From a checkpoint of a small mixture-of-experts model trained on Wikipedia: width 256.
Below are experts of layer 7 (counted from 0) of a mixture-of-experts language model. Rows are named router (the router's row for the expert), up (a neuron's input weights, with its number) and show model dimensions 64-127. Each number is 128 + 24 x the weight over its row's rms, rounded and kept within 0 to 255. Numbers have three digits each.
After each expert's rows: "mostly gets" lists some tokens that are sent to it at least half of the time. This comes from a sample of Wikipedia text that the model never trained on.

# expert 7
router:151110121131070086144116102132123115108112117152136126125151182168130194158102113123107126144102132162083133148084140095131075116109141176140147140156167146147168097136091158151081133154139125
up2:127153138095148160118147186108136144135133127109145081132119082095129147114149122128126113097093180105130076123090090115141122099124164128139105095094133114156126185145149117116121104132147126
up3:166168135135098102128105164114138110091144152107113152100105111094117105131142108145121174112148151136171144114102128143146155074106101103093120106132110077158132103088108142099154188151141123
up4:115141109134125124128130138129134155136162106110144098105137131137091127097137160169113146172105133200152136134129099168122143101168103154140122103145123126113118120152118122153124148077141111
up5:147137110111127142115106095109120208132109156137105159114132112109129097113139166118128123165107115144113145111129130156156169103151136124125144096184109089082152134107141068144149088110112145
up6:171084139115104142119115145085135139135112106092156122122126094162127115147111140098143124141153105116135126144124119082136109100188162108137133113108139110112123142112120080134130144126084156
up7:137131147145190146081114155149144154113137166106126110166158162127155127117106156156088130131136128101128119167103136137149196093118117164100126133113137106110114135103122159105159116097131103
up8:104161196130116147127127126155137132130136087150103126166116121112166144142173117117159113176097154152127156138138126129154162115131145103179132121108139141106102128119091123137108104147113107
up9:142136165148135121103150126156133137121116090119135122144118164152171135157142130130133119103147160124119140116098055161179130117121180125127119063110138121185096148025107145166108118114139128
up10:125121131147116112118146110121125143167126103118115103106104091113121138091143127123156154109106111108142161114131090154145133103113098088121113085139103137100101127130113144164119146107150113
up11:158135146121139140145090155102163170128145122145109120147162081133111137138124130091140109121135137078103125117123055122113103133114137103133138113123121111100121113103133128072155098128123149
up12:107134152097115130118130091139132131152109147167140168098123089113140084140128097140141130140122140144136195070119088101124129099120104138134128054118116112144111150117138154122146170137154073
up13:117156108147126125134130150098132133110167107175181085124113112080157149142148158104123117056127123132108142124131100119086138130149158131143111117099090127111128176102136142139123115125117101
up14:178158100093077136119154152120162140171063159148109107181168146158144128132115166098148138162122077138138130135118110099181137106089143099104126122122094087093100134138158152125152127122104140
up15:114174154142118119120158120160189106118097149100143129098135161118135124130116096141114137148086141137139077158175123159142125118149178118145121107133123080154124150114150163097106110119155139
up16:116154160171149128140131127095120134187104143116132153139159122155102145144164164146112126087089129128089134122145095132122127130136188070083148118131122115086121132148105119129163129095181132
up17:190157151118138130093120137121143137097156141101113129131175131116132125140157125154152153130093121175170143173132114102132139116172169129126156172112113128134073142090109126092172147094146122
up18:139165118101151099103116139101157140107142092179140147117148158088149129110120130144138134103137085111130139124134114162190127095122118149128163141121163116100099104125082169093090136083121098
up19:155109130130090129097132133100120147143112145135108102131155105143132165145113126114123134128135115114135177141128089111194131078128110108104118085117114099171120110132115114123114099150110185
up20:165154133106126101103121131123107144188137155177117129118132126142154102155126085121117114123125141084135146122114045113168127115153150099107100179105103125138125133099119156116135098116131146
up21:152135090128128123125188145120111157149162139147154144097147143207114161164112131098087176130124103126101114175095141108172144107104114117152127127099123135104114134108119119158090090143156142
up22:112125149100138127136122145147122127143116102101171129140143074066084127109127153110099101135110116140115129150133095074138179119136142115159162121129120115133090131134135103118104133114172101
up23:127164060140139120132165110142137116115159102146119161096141191150159132119154130147142155116140125150125092103124095115177111123155153117126134116114139145164141138059138168081118112144129105
up24:133112122116094144128155145133114157145124160158119149089109115172127185146101147075142156103103100145118082139121101104154124134158168142131178095160107120132129124180132115138113140111142100
up25:128134107135140144157128112115156118130091119077178140120128129107184136113117104112154156135132120136130144127188106142140106111133156118125154113111116111133143113142121128126081083105109131
mostly gets: "\n", "===", "==", " ==", "====", " ==="

# expert 0
router:121129164127148127131125124143105140135139154140147168097100129128079183080095100102151115178124104066137131096081127144116115111169146086130125114082134067097108116109115136164098160114126116
up2:157134128150086183115114112100131150109151121115120135079164146113135131141177147134115128118118192135084159127143059127161123115152145138161126108090128112126149085136115114125101169120156080
up3:106144095168146135142122130097138159172094159110126144092086138139156100178172139110093143103116138113128084126155135149107130106148194139132120133095134106146150140154154184115123108113138100
up4:129145088111114138117146109087160154141113127111143143104090110112135133095157139083153168141092108142107120132227095140160140090133140090097108114109085101157096100090098107097129156133127126
up5:113132118125163098067116123106110148128117142175111098183160143118122086110119144125111157112143111114105121128164082122150193123161174147109119097151112114116107103096122134135108112096159105
up6:137109111160116122094083129084146153150161115185143185157174149142125177126130148149142110139188137119080103099138087131138106085128123114099147140139090157100111137117142086156122121096120090
up7:116155125165165167122108134162130159159168070177106131132118113175099078109129122139187147100133132164117128141125103127112105126126152140132127095127123102149124143141168111161130129103105132
up8:105143140146139115113161099123164105111165062164110121135116151126166157086149132183127112148068128141107065141129092120120138126170138103130118156126113128125141138135129168089104086148124156
up9:169076129109140129130136143155161091096139134125120155125131134147108116092138109104103134156135124150085117179163111166145157114059128102163130084076147086118087145130139137150113143186189125
up10:111131127141141115124123087128132123124142116107156135130105156168138176136139140150080120112109091122117095124152125143139136080132131119088118141132097122093144154102115133120106129155107119
up11:159173114162123153149119150148158148086127127101114131132132107137130126108111111115125166099091132101128145144174140132105161118134137120134150115123118066131093169172102165121103118096064171
up12:147173101158134153139122142143189152151123121127129136088106135142131105150143090174109117131137104130135142149133117070128140113096171155120122148163122131140102115150141141104129114085163073
up13:153129153159141102121145158151128184121073143140174149135094134120086115153165126095137125136108112136126101137086110120130140119156172136141151127125108145172099110081125136151085123088109133
up14:164144080129130137141110121102143111171070103135133140123103099131142168088161119118167108165118177127138098123109134109149131117164130125139157101108137140144102149130171123143128121114130082
up15:150132166172105140141118089142138148110146093124136112103150142160143132110148098133129109124086115139140112123158129143116125107147129093112127081149155131140119126150130122129140100113116154
up16:137164143102161133136112136097139133165159127131140155135112132143093115124124126120140113126087143119101110100145116107142170120133121123110155072125109091130179137126170087137113096095090139
up17:123169075120104136171137108132129147140168075128114199123129149092149154084150122155107138152130160129114145126141113152135156121103116086137143102125105110146072121126118144094105111104087141
up18:137134109158149095137102149123138151090107135126101124096190118102117112127176156132110169093143137138138142135153047140146142121128146185161148139082140140112128123068167137120105138109112121
up19:099148143157140157146125146118161127115101073156120129118136175095150161107144124138091187113098132159139086140126104116170175125169132122105131163124147144106106114122148131138101094127094135
up20:101106107127110110152102155157161109147124111111136134107106131129093117161131149152153112122102132133166141152141081131130157114127134149110114140067141108135144110109107125146111147083105099
up21:111121081161141091171112147128125126188118111120102168107075123126133141114113170103173126133097168129154132174141117124151113093119138116170162113091146157145143106119146167126108141180166078
up22:153095124164090099123109210133149105153169092201094136161122148116121101137110154094148131125119141122146071135183148147126194114136159106114146108066142150159113115150141131135083139125132162
up23:183099169139147121153122122144147173090097113129137149165162131118119104140158114142163126167140132119153141197143106107169143121117103142131118108123153121127107117113155151118141102111140093
up24:111132127151092141137097122111198117132106141115112157134173116149121097126105123102165132121128112154097161166131093127165153101143166123138118105071161114158125140099162112113142155152126093
up25:099128088097134129131098162119197131170113164091121146126101129124078109114124121103150098120104205125108137090130091139192140109099154140127114130108113141106135140119112120127100116123177122
mostly gets: " (", "/", " O", " U", "(", " $"

# expert 6
router:141160108117097142093148130095122104157137145158119099140158124129162095141157134155113112135119092145117111143125147133129144105130099168124102124123144115136130127119127109090074098136149148
up2:101134167125109163137161174155143138098156119136120089094133146139109137122137126109128130136153149123124130090121112126143151108104107113152129132063126156164147123125106153103157187136126115
up3:165129110162079162097101139132138154154162147161162167134156125154159116131140091101120113149110145151133119131143124142147126117134170100110133159132126111139141131086125116128090136104136131
up4:141154118124171109059142138129118140166158156143137138121119165141131128128145121114117133108080113081137149113148131055131099132118116125130136121125134145133131135129135122136144154090111123
up5:128142112172161152131153130127130089100137152159093126129122121139099133156131123068110156098139101115099152131163131148101169127153148132123140095145135094166140123091155114155095128093113109
up6:133072132147160150101140109109127107104137129133114099103142109154154145108121089098117130173098153148147175127169095161142117111083112144100162146116103065153128126136112117146141094173163071
up7:113132122135126210109180163135166134142141081138154159164122174145101145138159102137125130146111148105119147105154114135108137108106096134142161116109127120091106150137141113115161141134129144
up8:119149093143134136189177132107143136151141143138142123155119114150091120155106171130122134135123158131087122113113104129121126119129138145115090137134129102108101132104129147134110091097101116
up9:133125161132165111133092160112202132171134101094128138090122150151131139083167137118139113141102145120079113121128104137166105124165158105109165108110095172144123122137126120142120105099088108
up10:122129125148112119123100125146136152135101109127130126131109129157110164135120135137148140156094119108114101113117094067169124108136158128131153142125082105170062136170171143101135110123111083
up11:120082127121101083109160154101150147097105126107128115077102119115164135157137104110153121136125171141155128127099116133152153124146136115101160063153161100130111133140104130113138137168155153
up12:130155113133079152132150132141138145151147121119123177120137140139122152096107141117156132120144152109110107155130129154137109092132098146111165130036121148119157093130171145155178130127107107
up13:117160133144090148124052147113097162138154091140072139146103087101114128140138169142159150121098125156154171127134134123129123110114093125177171115142129146162153121160166121179095136102109105
up14:112103149114115126147110180144122124136154112133121109118121135137120156105139093135112136136127157159105160129182138164121157127147118120146160135114101092118133099113131139116179134140147132
up15:114150137100133143103098152144142074097095146152115127110092131141128132138147113113118117177129156134154099165137093096119136107114134116142136147076107144138151158140094147110117140101116161
up16:101108133125128143114146132098124113119167157089156102177136168179112139133131092062137162120128161110123137112093098135131112118163130119113127114150156118161089142115111113137114171137134112
up17:151110146111136103134139134077144097150103101137145157120098122132150133104152146159117153117130144106107152155111100125137147117124105140135145084122154081117115117138136149158109136108117121
up18:125136125137159141133123091137109129112156117126136152153165098138129140162148173117094140105128156131111149118096117171127098112149180175154124145091139134128119120088104147128071151101096163
up19:182098134145118156107190126143139163074120114141140111131179143127091126140133104133123198127110097121088145150132129099194103107120151116136140129151110142143066135134114148069117139093169108
up20:138115113131072170134124125108149096171134117100138115124163171164102134109097111126144122131118176124134118139130110132111113110111121127124128148112096146139127122096106161166166145141167118
up21:162150113104137118157125140097178117132118120149101109124111124132103114144105135146133154137113143152134131158164153161123173114121085132115135142151116143125149104123159136139097116133102109
up22:147161133114143155124155088133175115164125145095132139109074110134098140108124151114096127130064085164150112119176098163157102112087106128137121135157100122143115148105099129102138180115177150
up23:115083145126142113115139109122110119169159096117138084174120132124114139169101128096126092140124152116133143119146140118184116114125112158123122087133093164138125098103164133072167165128131073
up24:115099163158155143096111099156165117137130126140113119111138132127125152116187093177172139126115144177130106096133126116134169105149168111104134113149118105120098094098129116116100111136145129
up25:164118112123133128131059144137138126116149133137158120101105141134183131131079129156112131135122143130164074091104076093145123131123153117144143163119110150112108092099136110133128129090138130
mostly gets: "″", " was", " cl", " part", " been", " dis"

# expert 3
router:092116115121146159097100131145170156136104110115121136117095136092129164131135121168141135108087129160125112097134098119100147146134113065175119151113118168115145132078177115136123141112122149
up2:152114093094149130143116096133189161143157118141126177089101131136107140153120155136134151124131143160107147124154095091101156108162107111136086145158105105126118088115123114160085096150116106
up3:118159113175105159137127153128163140139127141099145112088155150112157124122144128141132127144105129169116082142137133128125157098105162107146122128131119133111121172172163156125091110158143128
up4:120137117138123122120121145180130122110140103143085121091102154100125166160172134110126167152145162165120153113103117151137190116165145111195116147109152158138110096127152141131102100158113106
up5:150159124149110150094109118103141152134126134132095095119122131142141124126147085140164166129072141163149143163149072147138139125127126105144116167121152151136143158171130126114122139141165171
up6:145110176135122135122132152155138142142118095133139144139123144212153171115104126141151089124104138139092130161142123135148159127104148150161133092118099150156099130168113145116119121095095172
up7:125134135117100110127119137129133119136132135162148174148127171129091143118143112084098142169090136125133145149136133141119160119117150093111104153104115135135146139118113180121167131144119100
up8:156113104092141121104127139101169145088115159151131143133113172133098141127122108113126134112134088089151094167210095120120122125122144113075125115093125106150104151120161139138106114133147141
up9:134154143091154093116136107123158127135135118142145137139126134136113120146163131107123156150123116173118092134153117122120160118115142123127157111117142075138128097166141163093109113168094136
up10:163150154169107073149132106152130126080126112099107138096147121092156210171136093143135113126146119157127129103134131144127123118178165123162145098120114152145078127142154154132135154082168160
up11:168133127108079134111132132153144105142133170141104100114169094134141115117128147101100142123148158138165094142133090137138158115106125084138117146120158132152132119146123151136159141123168102
up12:136158128146092172135097158129158126186142122165161173138149142112129190104134131085105123094140144123089157119175118139118140124115129114166147154147115121137138084158080104116119151147104159
up13:133112145140152160124120144128129140155098143147162139128134106151096137126146138102100121134093134157086145133102118100177129128137127110138123093137086098173119148138131157111108083130157094
up14:140131121193093163122122154144151100140087105138139109123148164130184132115134115109140107134131094129134100122152074098151145118090153164128104144130142157139131150131150111083127160162139134
up15:124077102112147113156138132130129122134130156119145146085148129115104162107146122094137105140124136133133133124120112151132116103146154183111124120107126102176092105121099138150111119129171099
up16:157126120111112160105073133135134150125148100130109159101130141156115127121155131105116137139096138162139133152106120121133164121115070148155163148127134124127136123110148191148129139145151054
up17:157142111134075131049145124138151130147177123114165103135119156119166142114140095125097129140122143140135107142126149147141144133158149148163115122145123104116104127117104141062097122128171101
up18:144152099103068157148095133145154113146093137132110153129112162124117151139148097123097089143135140136169121172153102132117103109125172127123182132129166113114155113116124156139142136115130088
up19:115104142102151101108091130102175171144106136123132104145185167155134180089130135092150125150102104115134138122149082163157130096121155092127109169111110143124143139117123124122140130129158118
up20:157134106143115124144135141157105143125168095128115138075124131144111112109101116134150095113181154164144098101107139104154109116176159118143098142087134094168122137141140146140120108088171133
up21:147121084159149127122097142105156132118141125160125128112101142197102161108106117117137126138142158097152124112165112122135123121165153106155105111092156114157154170131148130084112132088179107
up22:151112139110128142099131146133127148098138121128119124129121128144152154138074104131113159117139131139071132143092148124095130121143158098160106092073129134137126127171164133132132119089110122
up23:114125134101104172100101116121139116155133119140126157131095167128133154142129129133090143105142102132125135152136111128132122116139132122142127114089107129109112170097145136057133074093102113
up24:149146121122118151102139156151168122165158149143085118112167129119126104171167125159116146092101158168120113152162114143138155117121110151099186124103104114091130112138118147084150113159118100
up25:123134095163123208101130111146118138131127140114117171135168118138120153173106116107111148107090152138135099135143099111114143129171131159099116165157136080124145074086078123126138080118131124
mostly gets: " The", " his", " their", "The", " new", " her"

# expert 2
router:149109143129158135099167113111138139152148149091149106131144137176125122137128169149125152096144149121139140121189128137132111157111117114099144130143134086141129137148125153096171098121120127
up2:147133126116109093116080104118155136175111134095127126096167121126140163160130069154135153111125160100085157154108113100115129111116111141131097105111097126111129114094149152105148097121113127
up3:135171116166125153113153156116128099150204124156198171121101184099137122113135128119126128105134149138093111129116145167153087119149123153192109108127133120131119154094112144119119094130140157
up4:115133146124125100125136103152158135132148077134150150097123129124137121118103124099131142082133148146138143093148118138165158127125161155138139150132132139140137138138116142141122149130147151
up5:130120114140106151073121152118155159145105139134137146151141212156152160096122149130088145159118122107093124147098135152128151102154129138123098130141140091136144112139104179141093108169135167
up6:130145138167104160093133107143143084102157108128146142127088194093119150090157065151131104111135143175106127175152162096106137122150150110141133140124149184113090120125072148120106157115142128
up7:158136120091151114124132092143107150077113094112116107139077158140118121110121141182131117121111178206192133148142144175140143116120181118124115147120142160090123113125147101104141101117105100
up8:143154122125161184092085148155130095135151119197120125074121159113124164116119114109125161105122104124106107173151116143130150126161164142139121104097121140147117093132111181161154141102152122
up9:142088145157184116138075126118107100158115090146138141141091141115101134184124105183176153128118144157120125149122137166159125110122122159118191113114129111138134116118102141117117065098154089
up10:131136147149157135129100089101122085129157137154125135115114134162158146128115129118143166130138115149154118131140122154161137122129143142158124137127092111137126157102105123088127156107147091
up11:196138066129125162100146138108130139128078106148128114168077121117125115145107118128127163127173124113147096116113112125135131121113168118118152099150139113135150144116143121165117132141155115
up12:148113102141108149121086147129140110178140120134129079134171117139142140117154085164101089155133090098129153150131097126147145121152108141137147154153104107125123134143154142141134145106155127
up13:137124080210110135122112148090143094114123095158128128096126117101128118114129162167137088134126135115155124135148103121148136116083088156135116114153124129141131177139137097105121148152104149
up14:155120084145100110106101131127127197119130136141111106138100132148120132119148127165150144150090152186121133134144102120130146122083161102132145153121094076137118156118166120091128152109179118
up15:161108119130113127115126104118098134124121155115167107172107123151138118106086138098147167153081152125086110136118123085123158117183164107162109108118071109095082111110095130114123161122123115
up16:167136113140132130071168159138137133172127126131131149122104128140158148157123100126135129169127134127108165185113126105128105115118137168161165160164118081139079144117134146128137149116105169
up17:120183105172148123143101162138130107135149167165115116139090143115140164134136138140126133081124139123139131139133118168152107127104121111167140145140105125134141175109117104108095147114172129
up18:138099127181146155141108160142108142132175118137109166139173145146139130140139117111199143130142144121163120100114119108179142122125135132130148102099136099198108116132064148144137134072142123
up19:159077123105144094127126133160165110145163152132085175111132128147176150146134127143115106118118129150083116117170096118129127114103104155129140141093091100179125140089095152130124126152111154
up20:157140127118141135138118135164159146140194092140133149158120128128123154121135116147133131126114109188134121117147137117123101117138133113146153120092124095123154137170131212154145110142157081
up21:137124133132152118150147121130130145153153091136163146140133113149103136107141155125098114098121149120130157136125138127109106108142122171108125143093119114127142145149142137140126108164170148
up22:128127116119080116104163118172120075146118147176115145149137166096106132104164068109120174145105110142114141140149155124171154115094166101124152105148117167132123126109139137137107129116137095
up23:121117136077088150122115128103127160116135167116109097155102119100119119127104103107094114172136134160117154135184107125126132122127114146126116145144110158086114157137166125133176108095166128
up24:134120102176142147104092095148087114122130140124149133137115128133106138089148133150163176128132143140110160153115109142122149109122113115208083132169098132168051152122144198130116153100133146
up25:161108140120149097100152137105124134127112121147153151125136099104166139125144088104117209122093103136096117128130137074152147119124134086141124142137117099170075173130169106121153128084137068
mostly gets: " in", " during", " after", " at", " until", " against"

# expert 5
router:187109077118144096129121111155092131067113111071142123157129136134128115159136144140124122131153163126138166160118134129161141137101132168153117120144130149125112111099108122128148140150166117
up2:115129079176118185141146134150139134156143138155123199106109168104119132148161129156128126104100145118095128129169141107145141115112133112139152128104095118163112152158147130129125142097180128
up3:157127080151130144122105166160131137130122160136085153159094121109115142102136147127144115093115156150164161095113095094143120117110164152157124119148128140132144127172133135103132126140140140
up4:134139130107127120110103097119149190127129113138153065125135139118173108111138114150127145140135148166142112112120110139136153129125135113117115134099114154122122124146129178110106114107147098
up5:157104131186134142102100091113125131115153133144099127147105170139103122077194149150131145119093110137117156126159129104152146120104138125140107162099120153120125126131103131147140119104125143
up6:142114138120124112154103161126168110137075129138159116114126125112137142097197134155133125124133106182143130149114074148160138104139149159122126170119117105116067082095128145090115114097153107
up7:098170160160150135089121130121158138128095119144089180120114172197115152122172163106159172112129139151133123094125124069142164118129127143120143104103170111167135130107126128108108097113108102
up8:164136128137104132145165157134101078116146105143161114102128157163164173124163115120118119075133155113162126121163133128140127128141164121150135131145117130084151107095082129127133131123139123
up9:160130139146113113124137109152138151092151120111098107145148145139130129132139095067133172115153161175106120107134074152146143116110158100146114082130104116145091153156131131150147101136148112
up10:164163160127108112107171119151130157090094137091148128127114182124134145124180088146106119155146124178095120131126148141132129105130159109136157143155115117165076145092119158129121126118136069
up11:159141140163124139136133153149166154119116146120135160149105166165125165130129141076178102127073109108127115142126081138135103088180129109135142123092134113132099185128132170127132126139178073
up12:154118116162131138145093136188134148150143104129132146146090132118166131136172162134136176125127085153156144122115136127194138081172120137130135126133085185105085106159165163047096155128130106
up13:131175155112139188148132130073117121094086114133142153103128182108153172099090125153087127126112142073102133114117122150117155114123154151129180120152131137151125146135116121170099141123125081
up14:164121168095129143128147162161159141138140137146138151120078175104139189088138067150112115147144121113159128177131136156143115096099115120137139138154109130100148140148131147097121145137174121
up15:147169116150160104154105119105105090146105120108159110082146144138106151098157149110130138101107155106103136156148146136127164102132132127136163139113098138154144141120134156135097113111138122
up16:158145108151132113071092149123119112113141160176105145129100135141132132087134142098164151130141164172190140092116127111124137118128139086163143113141116104151143137134118129121117143119146130
up17:159136110110137121141120197159134150149112142127133154147112159119165127122158133164147125107137161146096132167130113156134094135121155089147154059113082150123102108100130105119086140129186137
up18:162132107176127113114120135149140096137109145161118191124096140168115126142170132119163134122122139103170159107125147088136139102165157147117127083110120117117122115116110125112148131146125157
up19:116114191145139114131158166107148176153147080146148099138140114169157172138106144117152126141103086116075115132110047140183118096112160145152129151133128148145127120095143118150106139104123113
up20:112097087139135096136105119149153119091125091141130147151118193129178149131183138152119122094084140158182072125127109120134085122138098119149160113152149117128090105115127147101126114112121059
up21:131119153103118151113156132120123103105142119163171161136112118115124151060150110113154147109096138131133135154136093132115154106105097157130112113135157076150112142122178172134109153166120150
up22:124178144090138086146146131142104157129143147120144148159140147137111137109101114151132123136127141114130123092086126108152159102144138154120086154102125125141080119142142137133146125143150108
up23:157154136105149107156152131123127136074119142165140130126174164134153156109095143104115178114115137136130125137160088134143128113116091143129121107098124134175142128123154138132157128111146133
up24:153058117117083161081133122062103139132155094127145106156113132150137138136125117114134147112136102155139126158125124129131117100177169138118147155128169141119093144103123174119094091133127127
up25:168147094137123133095128147167160121095097136147140151119131136164190144132138128135134129111140177110131151151094129123159128110123106150117141113120066111160093127148156109075144101139132128
mostly gets: " ===", "==", "===", "====", "History", " American"

# expert 4
router:108115109165130133138128178098153096139116131134112140111116080090144072099119104123156131097163098161140096125158128131122176148158129114076129119150085103135099132170174112153150144110100107
up2:121148121131136116139115137125114114088159109128149109145127157181089134093143175106123102107142127120177109112126140116178102128093128129097133094142149178145125142119142106141142146142133122
up3:159162138126172135123108149143125135121140090166138141152104129107139133120164107114172173118148121117136093179145131182154144133168132094101159114125100116168106110131143121100118143091144125
up4:147119137126141118114117126140148112099118145124172113161170143124153133117141149130142153112109130168064156130095125160144126089119113140132097079112131128135113153125202132156132158146150114
up5:128145103127154125126132157114150125086155144147120101113045126133142178114089177099095153140174131146091166185137143137117109127156123179149170129113099122190109175153138126125129136141138133
up6:161144156089114124113175110115110108137118088097130097146135105151160131118090127101137132126105132128159102145114095153151135126132113135136136114089114118154132088119141110113110093116136107
up7:121130149158147110114136145102132097166150087120110091179132147149138147091133146170120143118102122142110118136134089121151087111120102120147170135121176130141133118148127178126117100117151125
up8:158112128138128113097116129168130118137169153114081108137123152126096133123106152142138148140130123149129077081163080104135156100144151107129125131122116091111085157138164151077123142120081100
up9:145144164153114138130131126124151136084112153087109141147110143151094132119169142109090146105130116200103168102133135154151153096126104139102153111161094131174123101125102159133082080121138120
up10:121152130118102135124082088120131152157167092110105158105136122137130127141166162098127128134098116133146142125125124158133142117158153090126118108101070095155147123134176140136127118116119130
up11:148145133129124113078120160118140110162132142108132117101132143151125137080149148125112096159124141139133135143126076147140145114092104170140128087131108154102106143143127138139108167130154150
up12:131077089121138120075119157155092151101165110182110125139124145145092131120124104155103131148128150126159113102142104138163184109151140126135143157097111153118108134128165171152103132136127152
up13:151097129125117097121174093138119129128119112094138179146098114125103141097122142124122107146096136150109149176105132160130140115104147145135145140082113145140166154114141144128123157152108143
up14:130108167091123146146144117124134113156119165133098177087120132113129152116152157176129170091112141147104143147174076124143140105114126125117133133105142136111125167151152139144126136112150113
up15:176145092131121132160142163135124153126166116184146182107114166148154136160175115126082126085133182144110160141123096136134116103158121159144157171149130076132084148102130124142083112057130120
up16:144142149126127137149122149129131151165129135151132107101121108147136137149125122106162144102133114146162148126111132086146137120096139140108163128097105141132123181103141155121138141104151165
up17:155140118136125121117121134106158140090162144120179137155148129108160128115160126134149095164120084146082072140125135137151141121127182118154129082099107081094112114093093107143138132144084158
up18:167151102126134100079124135122096121126154132122135155171123184139200164149134110144099136100136098126136156130130115152171110095154120134125198139142146091126103134109103129103065089076161121
up19:143088131136131142126106120112159180119102144152164150105127160129103114116172124095133186159114160096124149147142097096133133113159121114112158174082104105155091116141167154112134111094173134
up20:113140108081125174116123133160148095148138123099142120163169138129141123115099101110101139134112117127151147095142107117140089114091140122106136076061097143133130125099135123090128137162163137
up21:117126134155139160145141116149135114155145086153127143139124185124162118118158084138127105094122100154088109134146081109131137117067110136131144112103141128095134124063145162124127061119129117
up22:142092179087132094110147137131163136138135129117133144078125129094091137099140126150120120144137125156114116087129104170153107112124150129143122144115114091127141155112128094107093114144140097
up23:127143125065071141130133125129145150138127116106144154129139132123138135119131163161128129096095134121039176105124130104160121113114153146086109109129126080127110122106114135148096102143115088
up24:139143164130137159139161132114165189119158121134116124097106146126146149163150134109118138151150116118120101136125117108111127124148146138130108118091130158168105096132165128142144116100144142
up25:139112119121102131126118126174100111131131111141127143118153162145122144087111092142148128176130133152134074114164123116148150108156144122191124135101136184141123200068141188127095158112122096
mostly gets: " has", " had", " have", " they", " been", " would"

# expert 1
router:093169167125117152167128140164143134165151103164084146136123126113136175103160132103108134130112148117133134134151120122122139043123138097126136125120098161136129188160118123104141109145110134
up2:149147135098151152086143159132148103126134154146145163144158113135100147092171130125128117094145149127076107137125113107201114113112115126131113137087140122132118135156136141120138086156120116
up3:127119163115138145121090158115129108148099157117127145137106105088119138154152138120149113129117164096138143137170111107151152133165136166131145136124123100205101134066100122127116133108137125
up4:157147119137154124148150149097160161137156106152133171117100140152155127075102101137153119098064129151137140128182100111138146124128173153145140134148086092172163084152159083131127086174109138
up5:176166101164121107109145168108142069142170158179071170132100144165149190115131142102154111128127165153158145139133135099161128098122099079152134111096149137120143129120140099126116104132144129
up6:125135103117129159160116152113139162146145140146110151115124172177143175113139124143115141097158139108108120139121092150139112102109146106139132135123117152181155146147125120118109089110100149
up7:105147144137097090091113146108150190131124118112144128156129134103123087139081166153134118131141099109142089149115117146139161116108139124120149105185135126098133161150109139167116132133135183
up8:106140107153086135149123175142163108120081088171112110124120125130115119142137096164127124110090110144132102133167071139119141117141104154126200174117131154092138122099093186161130098145116144
up9:139102142118095100148173133130167127132144162151189098125132129152131158092106107090139124151109143146148178105082132121128098111114125101129081129161138139129074133113189150124111106149126163
up10:108116123197119150096164098135125194160114155132119110109097136134145152136104126134119144121095133129090126127122075127133139098141130075156155117127102119124098139148094108087107104152120150
up11:118114134137129106119142140123133104124177163156089111103171150121133093135138133109146117137144131129150134126112126130119152100132123121160139118126120123126118125143136116119132168104119085
up12:131104127090160161125131097126140142162143099097127153108114158131119166104131167103102137123105160122105099146127151160144144081157128094152110146129121148119061133120133204075117161112174148
up13:137149124145143152111124136130152167109088142119110123138165110114143159142151139136133181126126134116102097123147113110166166113139175096143111132128151123146112122079139153098122164120169095
up14:143147124127094124107118144138139101149196123140134103157114124152125132137071118124195106121150119164138151114123136116103120120112092110154119131131111134161091090130135099122136185126138083
up15:158126084155141115164152124148177115142116117128141163119138113111158126106095091142097130139081119143119101150108133125131147123119118124108083146106127102137104162096135162098153160131129153
up16:129114115118150075113112166109105076092113104109114104152125167119109142100162123142151109152081125126123140136179147113106118145131132129120150092118133115150087195126182137151162134128122096
up17:133111111149155153126146089151141131111101147135060107112140145096117083110117108142088152134105109120125103151155150150177146126125145106110121106128094101110155142099157163135139116103142145
up18:150129113117140130137160151150107113152105115126125179094117132155137125122099153137151153115140126128109129133093089119166135115143119118133128126113087108123124111103122106140106161151146183
up19:141139133108114177126163146093163130134150118128101160144097174133125140133126145083086088145129131098132160136142099113180162110086128154132158101089122116156114164124189120133141108124145117
up20:168106083174162129115132154131150145152100112168095127092112176146097146136121105134129124161089196157104076128107074082101087116137180147139151130138113106154130134105155136136113124083116114
up21:168122104087112151140123128151168098092141131106085119113146116189140133092116109132129076116071171178122110130104124083122137108081094146109116123085137132164097151126142147146157107150136132
up22:130108100121128114107116171069158114117104093166148140086103104096147157110120114152140168122135161104129166142080077099147132095171102129111147116124122113190114118132093132113138122149095151
up23:143153133110118131130162118111146105086105115155137116155122090129169118090150122091154128167129065150115150131127161123101141109124149138149077124122061149141114133143118130107113111126129137
up24:187129150138105116123166132137146086162134102118101156131103106144107108132141060123078134139122140153108109134160140148125125109112145176111091147153102062196115139138151145131153135140116138
up25:115134136153150174143130099153133071150164131129120100151152162161117128068164106122131165135143135116099104143126108145122177104110120109124129112094118143119099185124107136096118159135138122
mostly gets: " K", " J", " b", " f", " c", " p"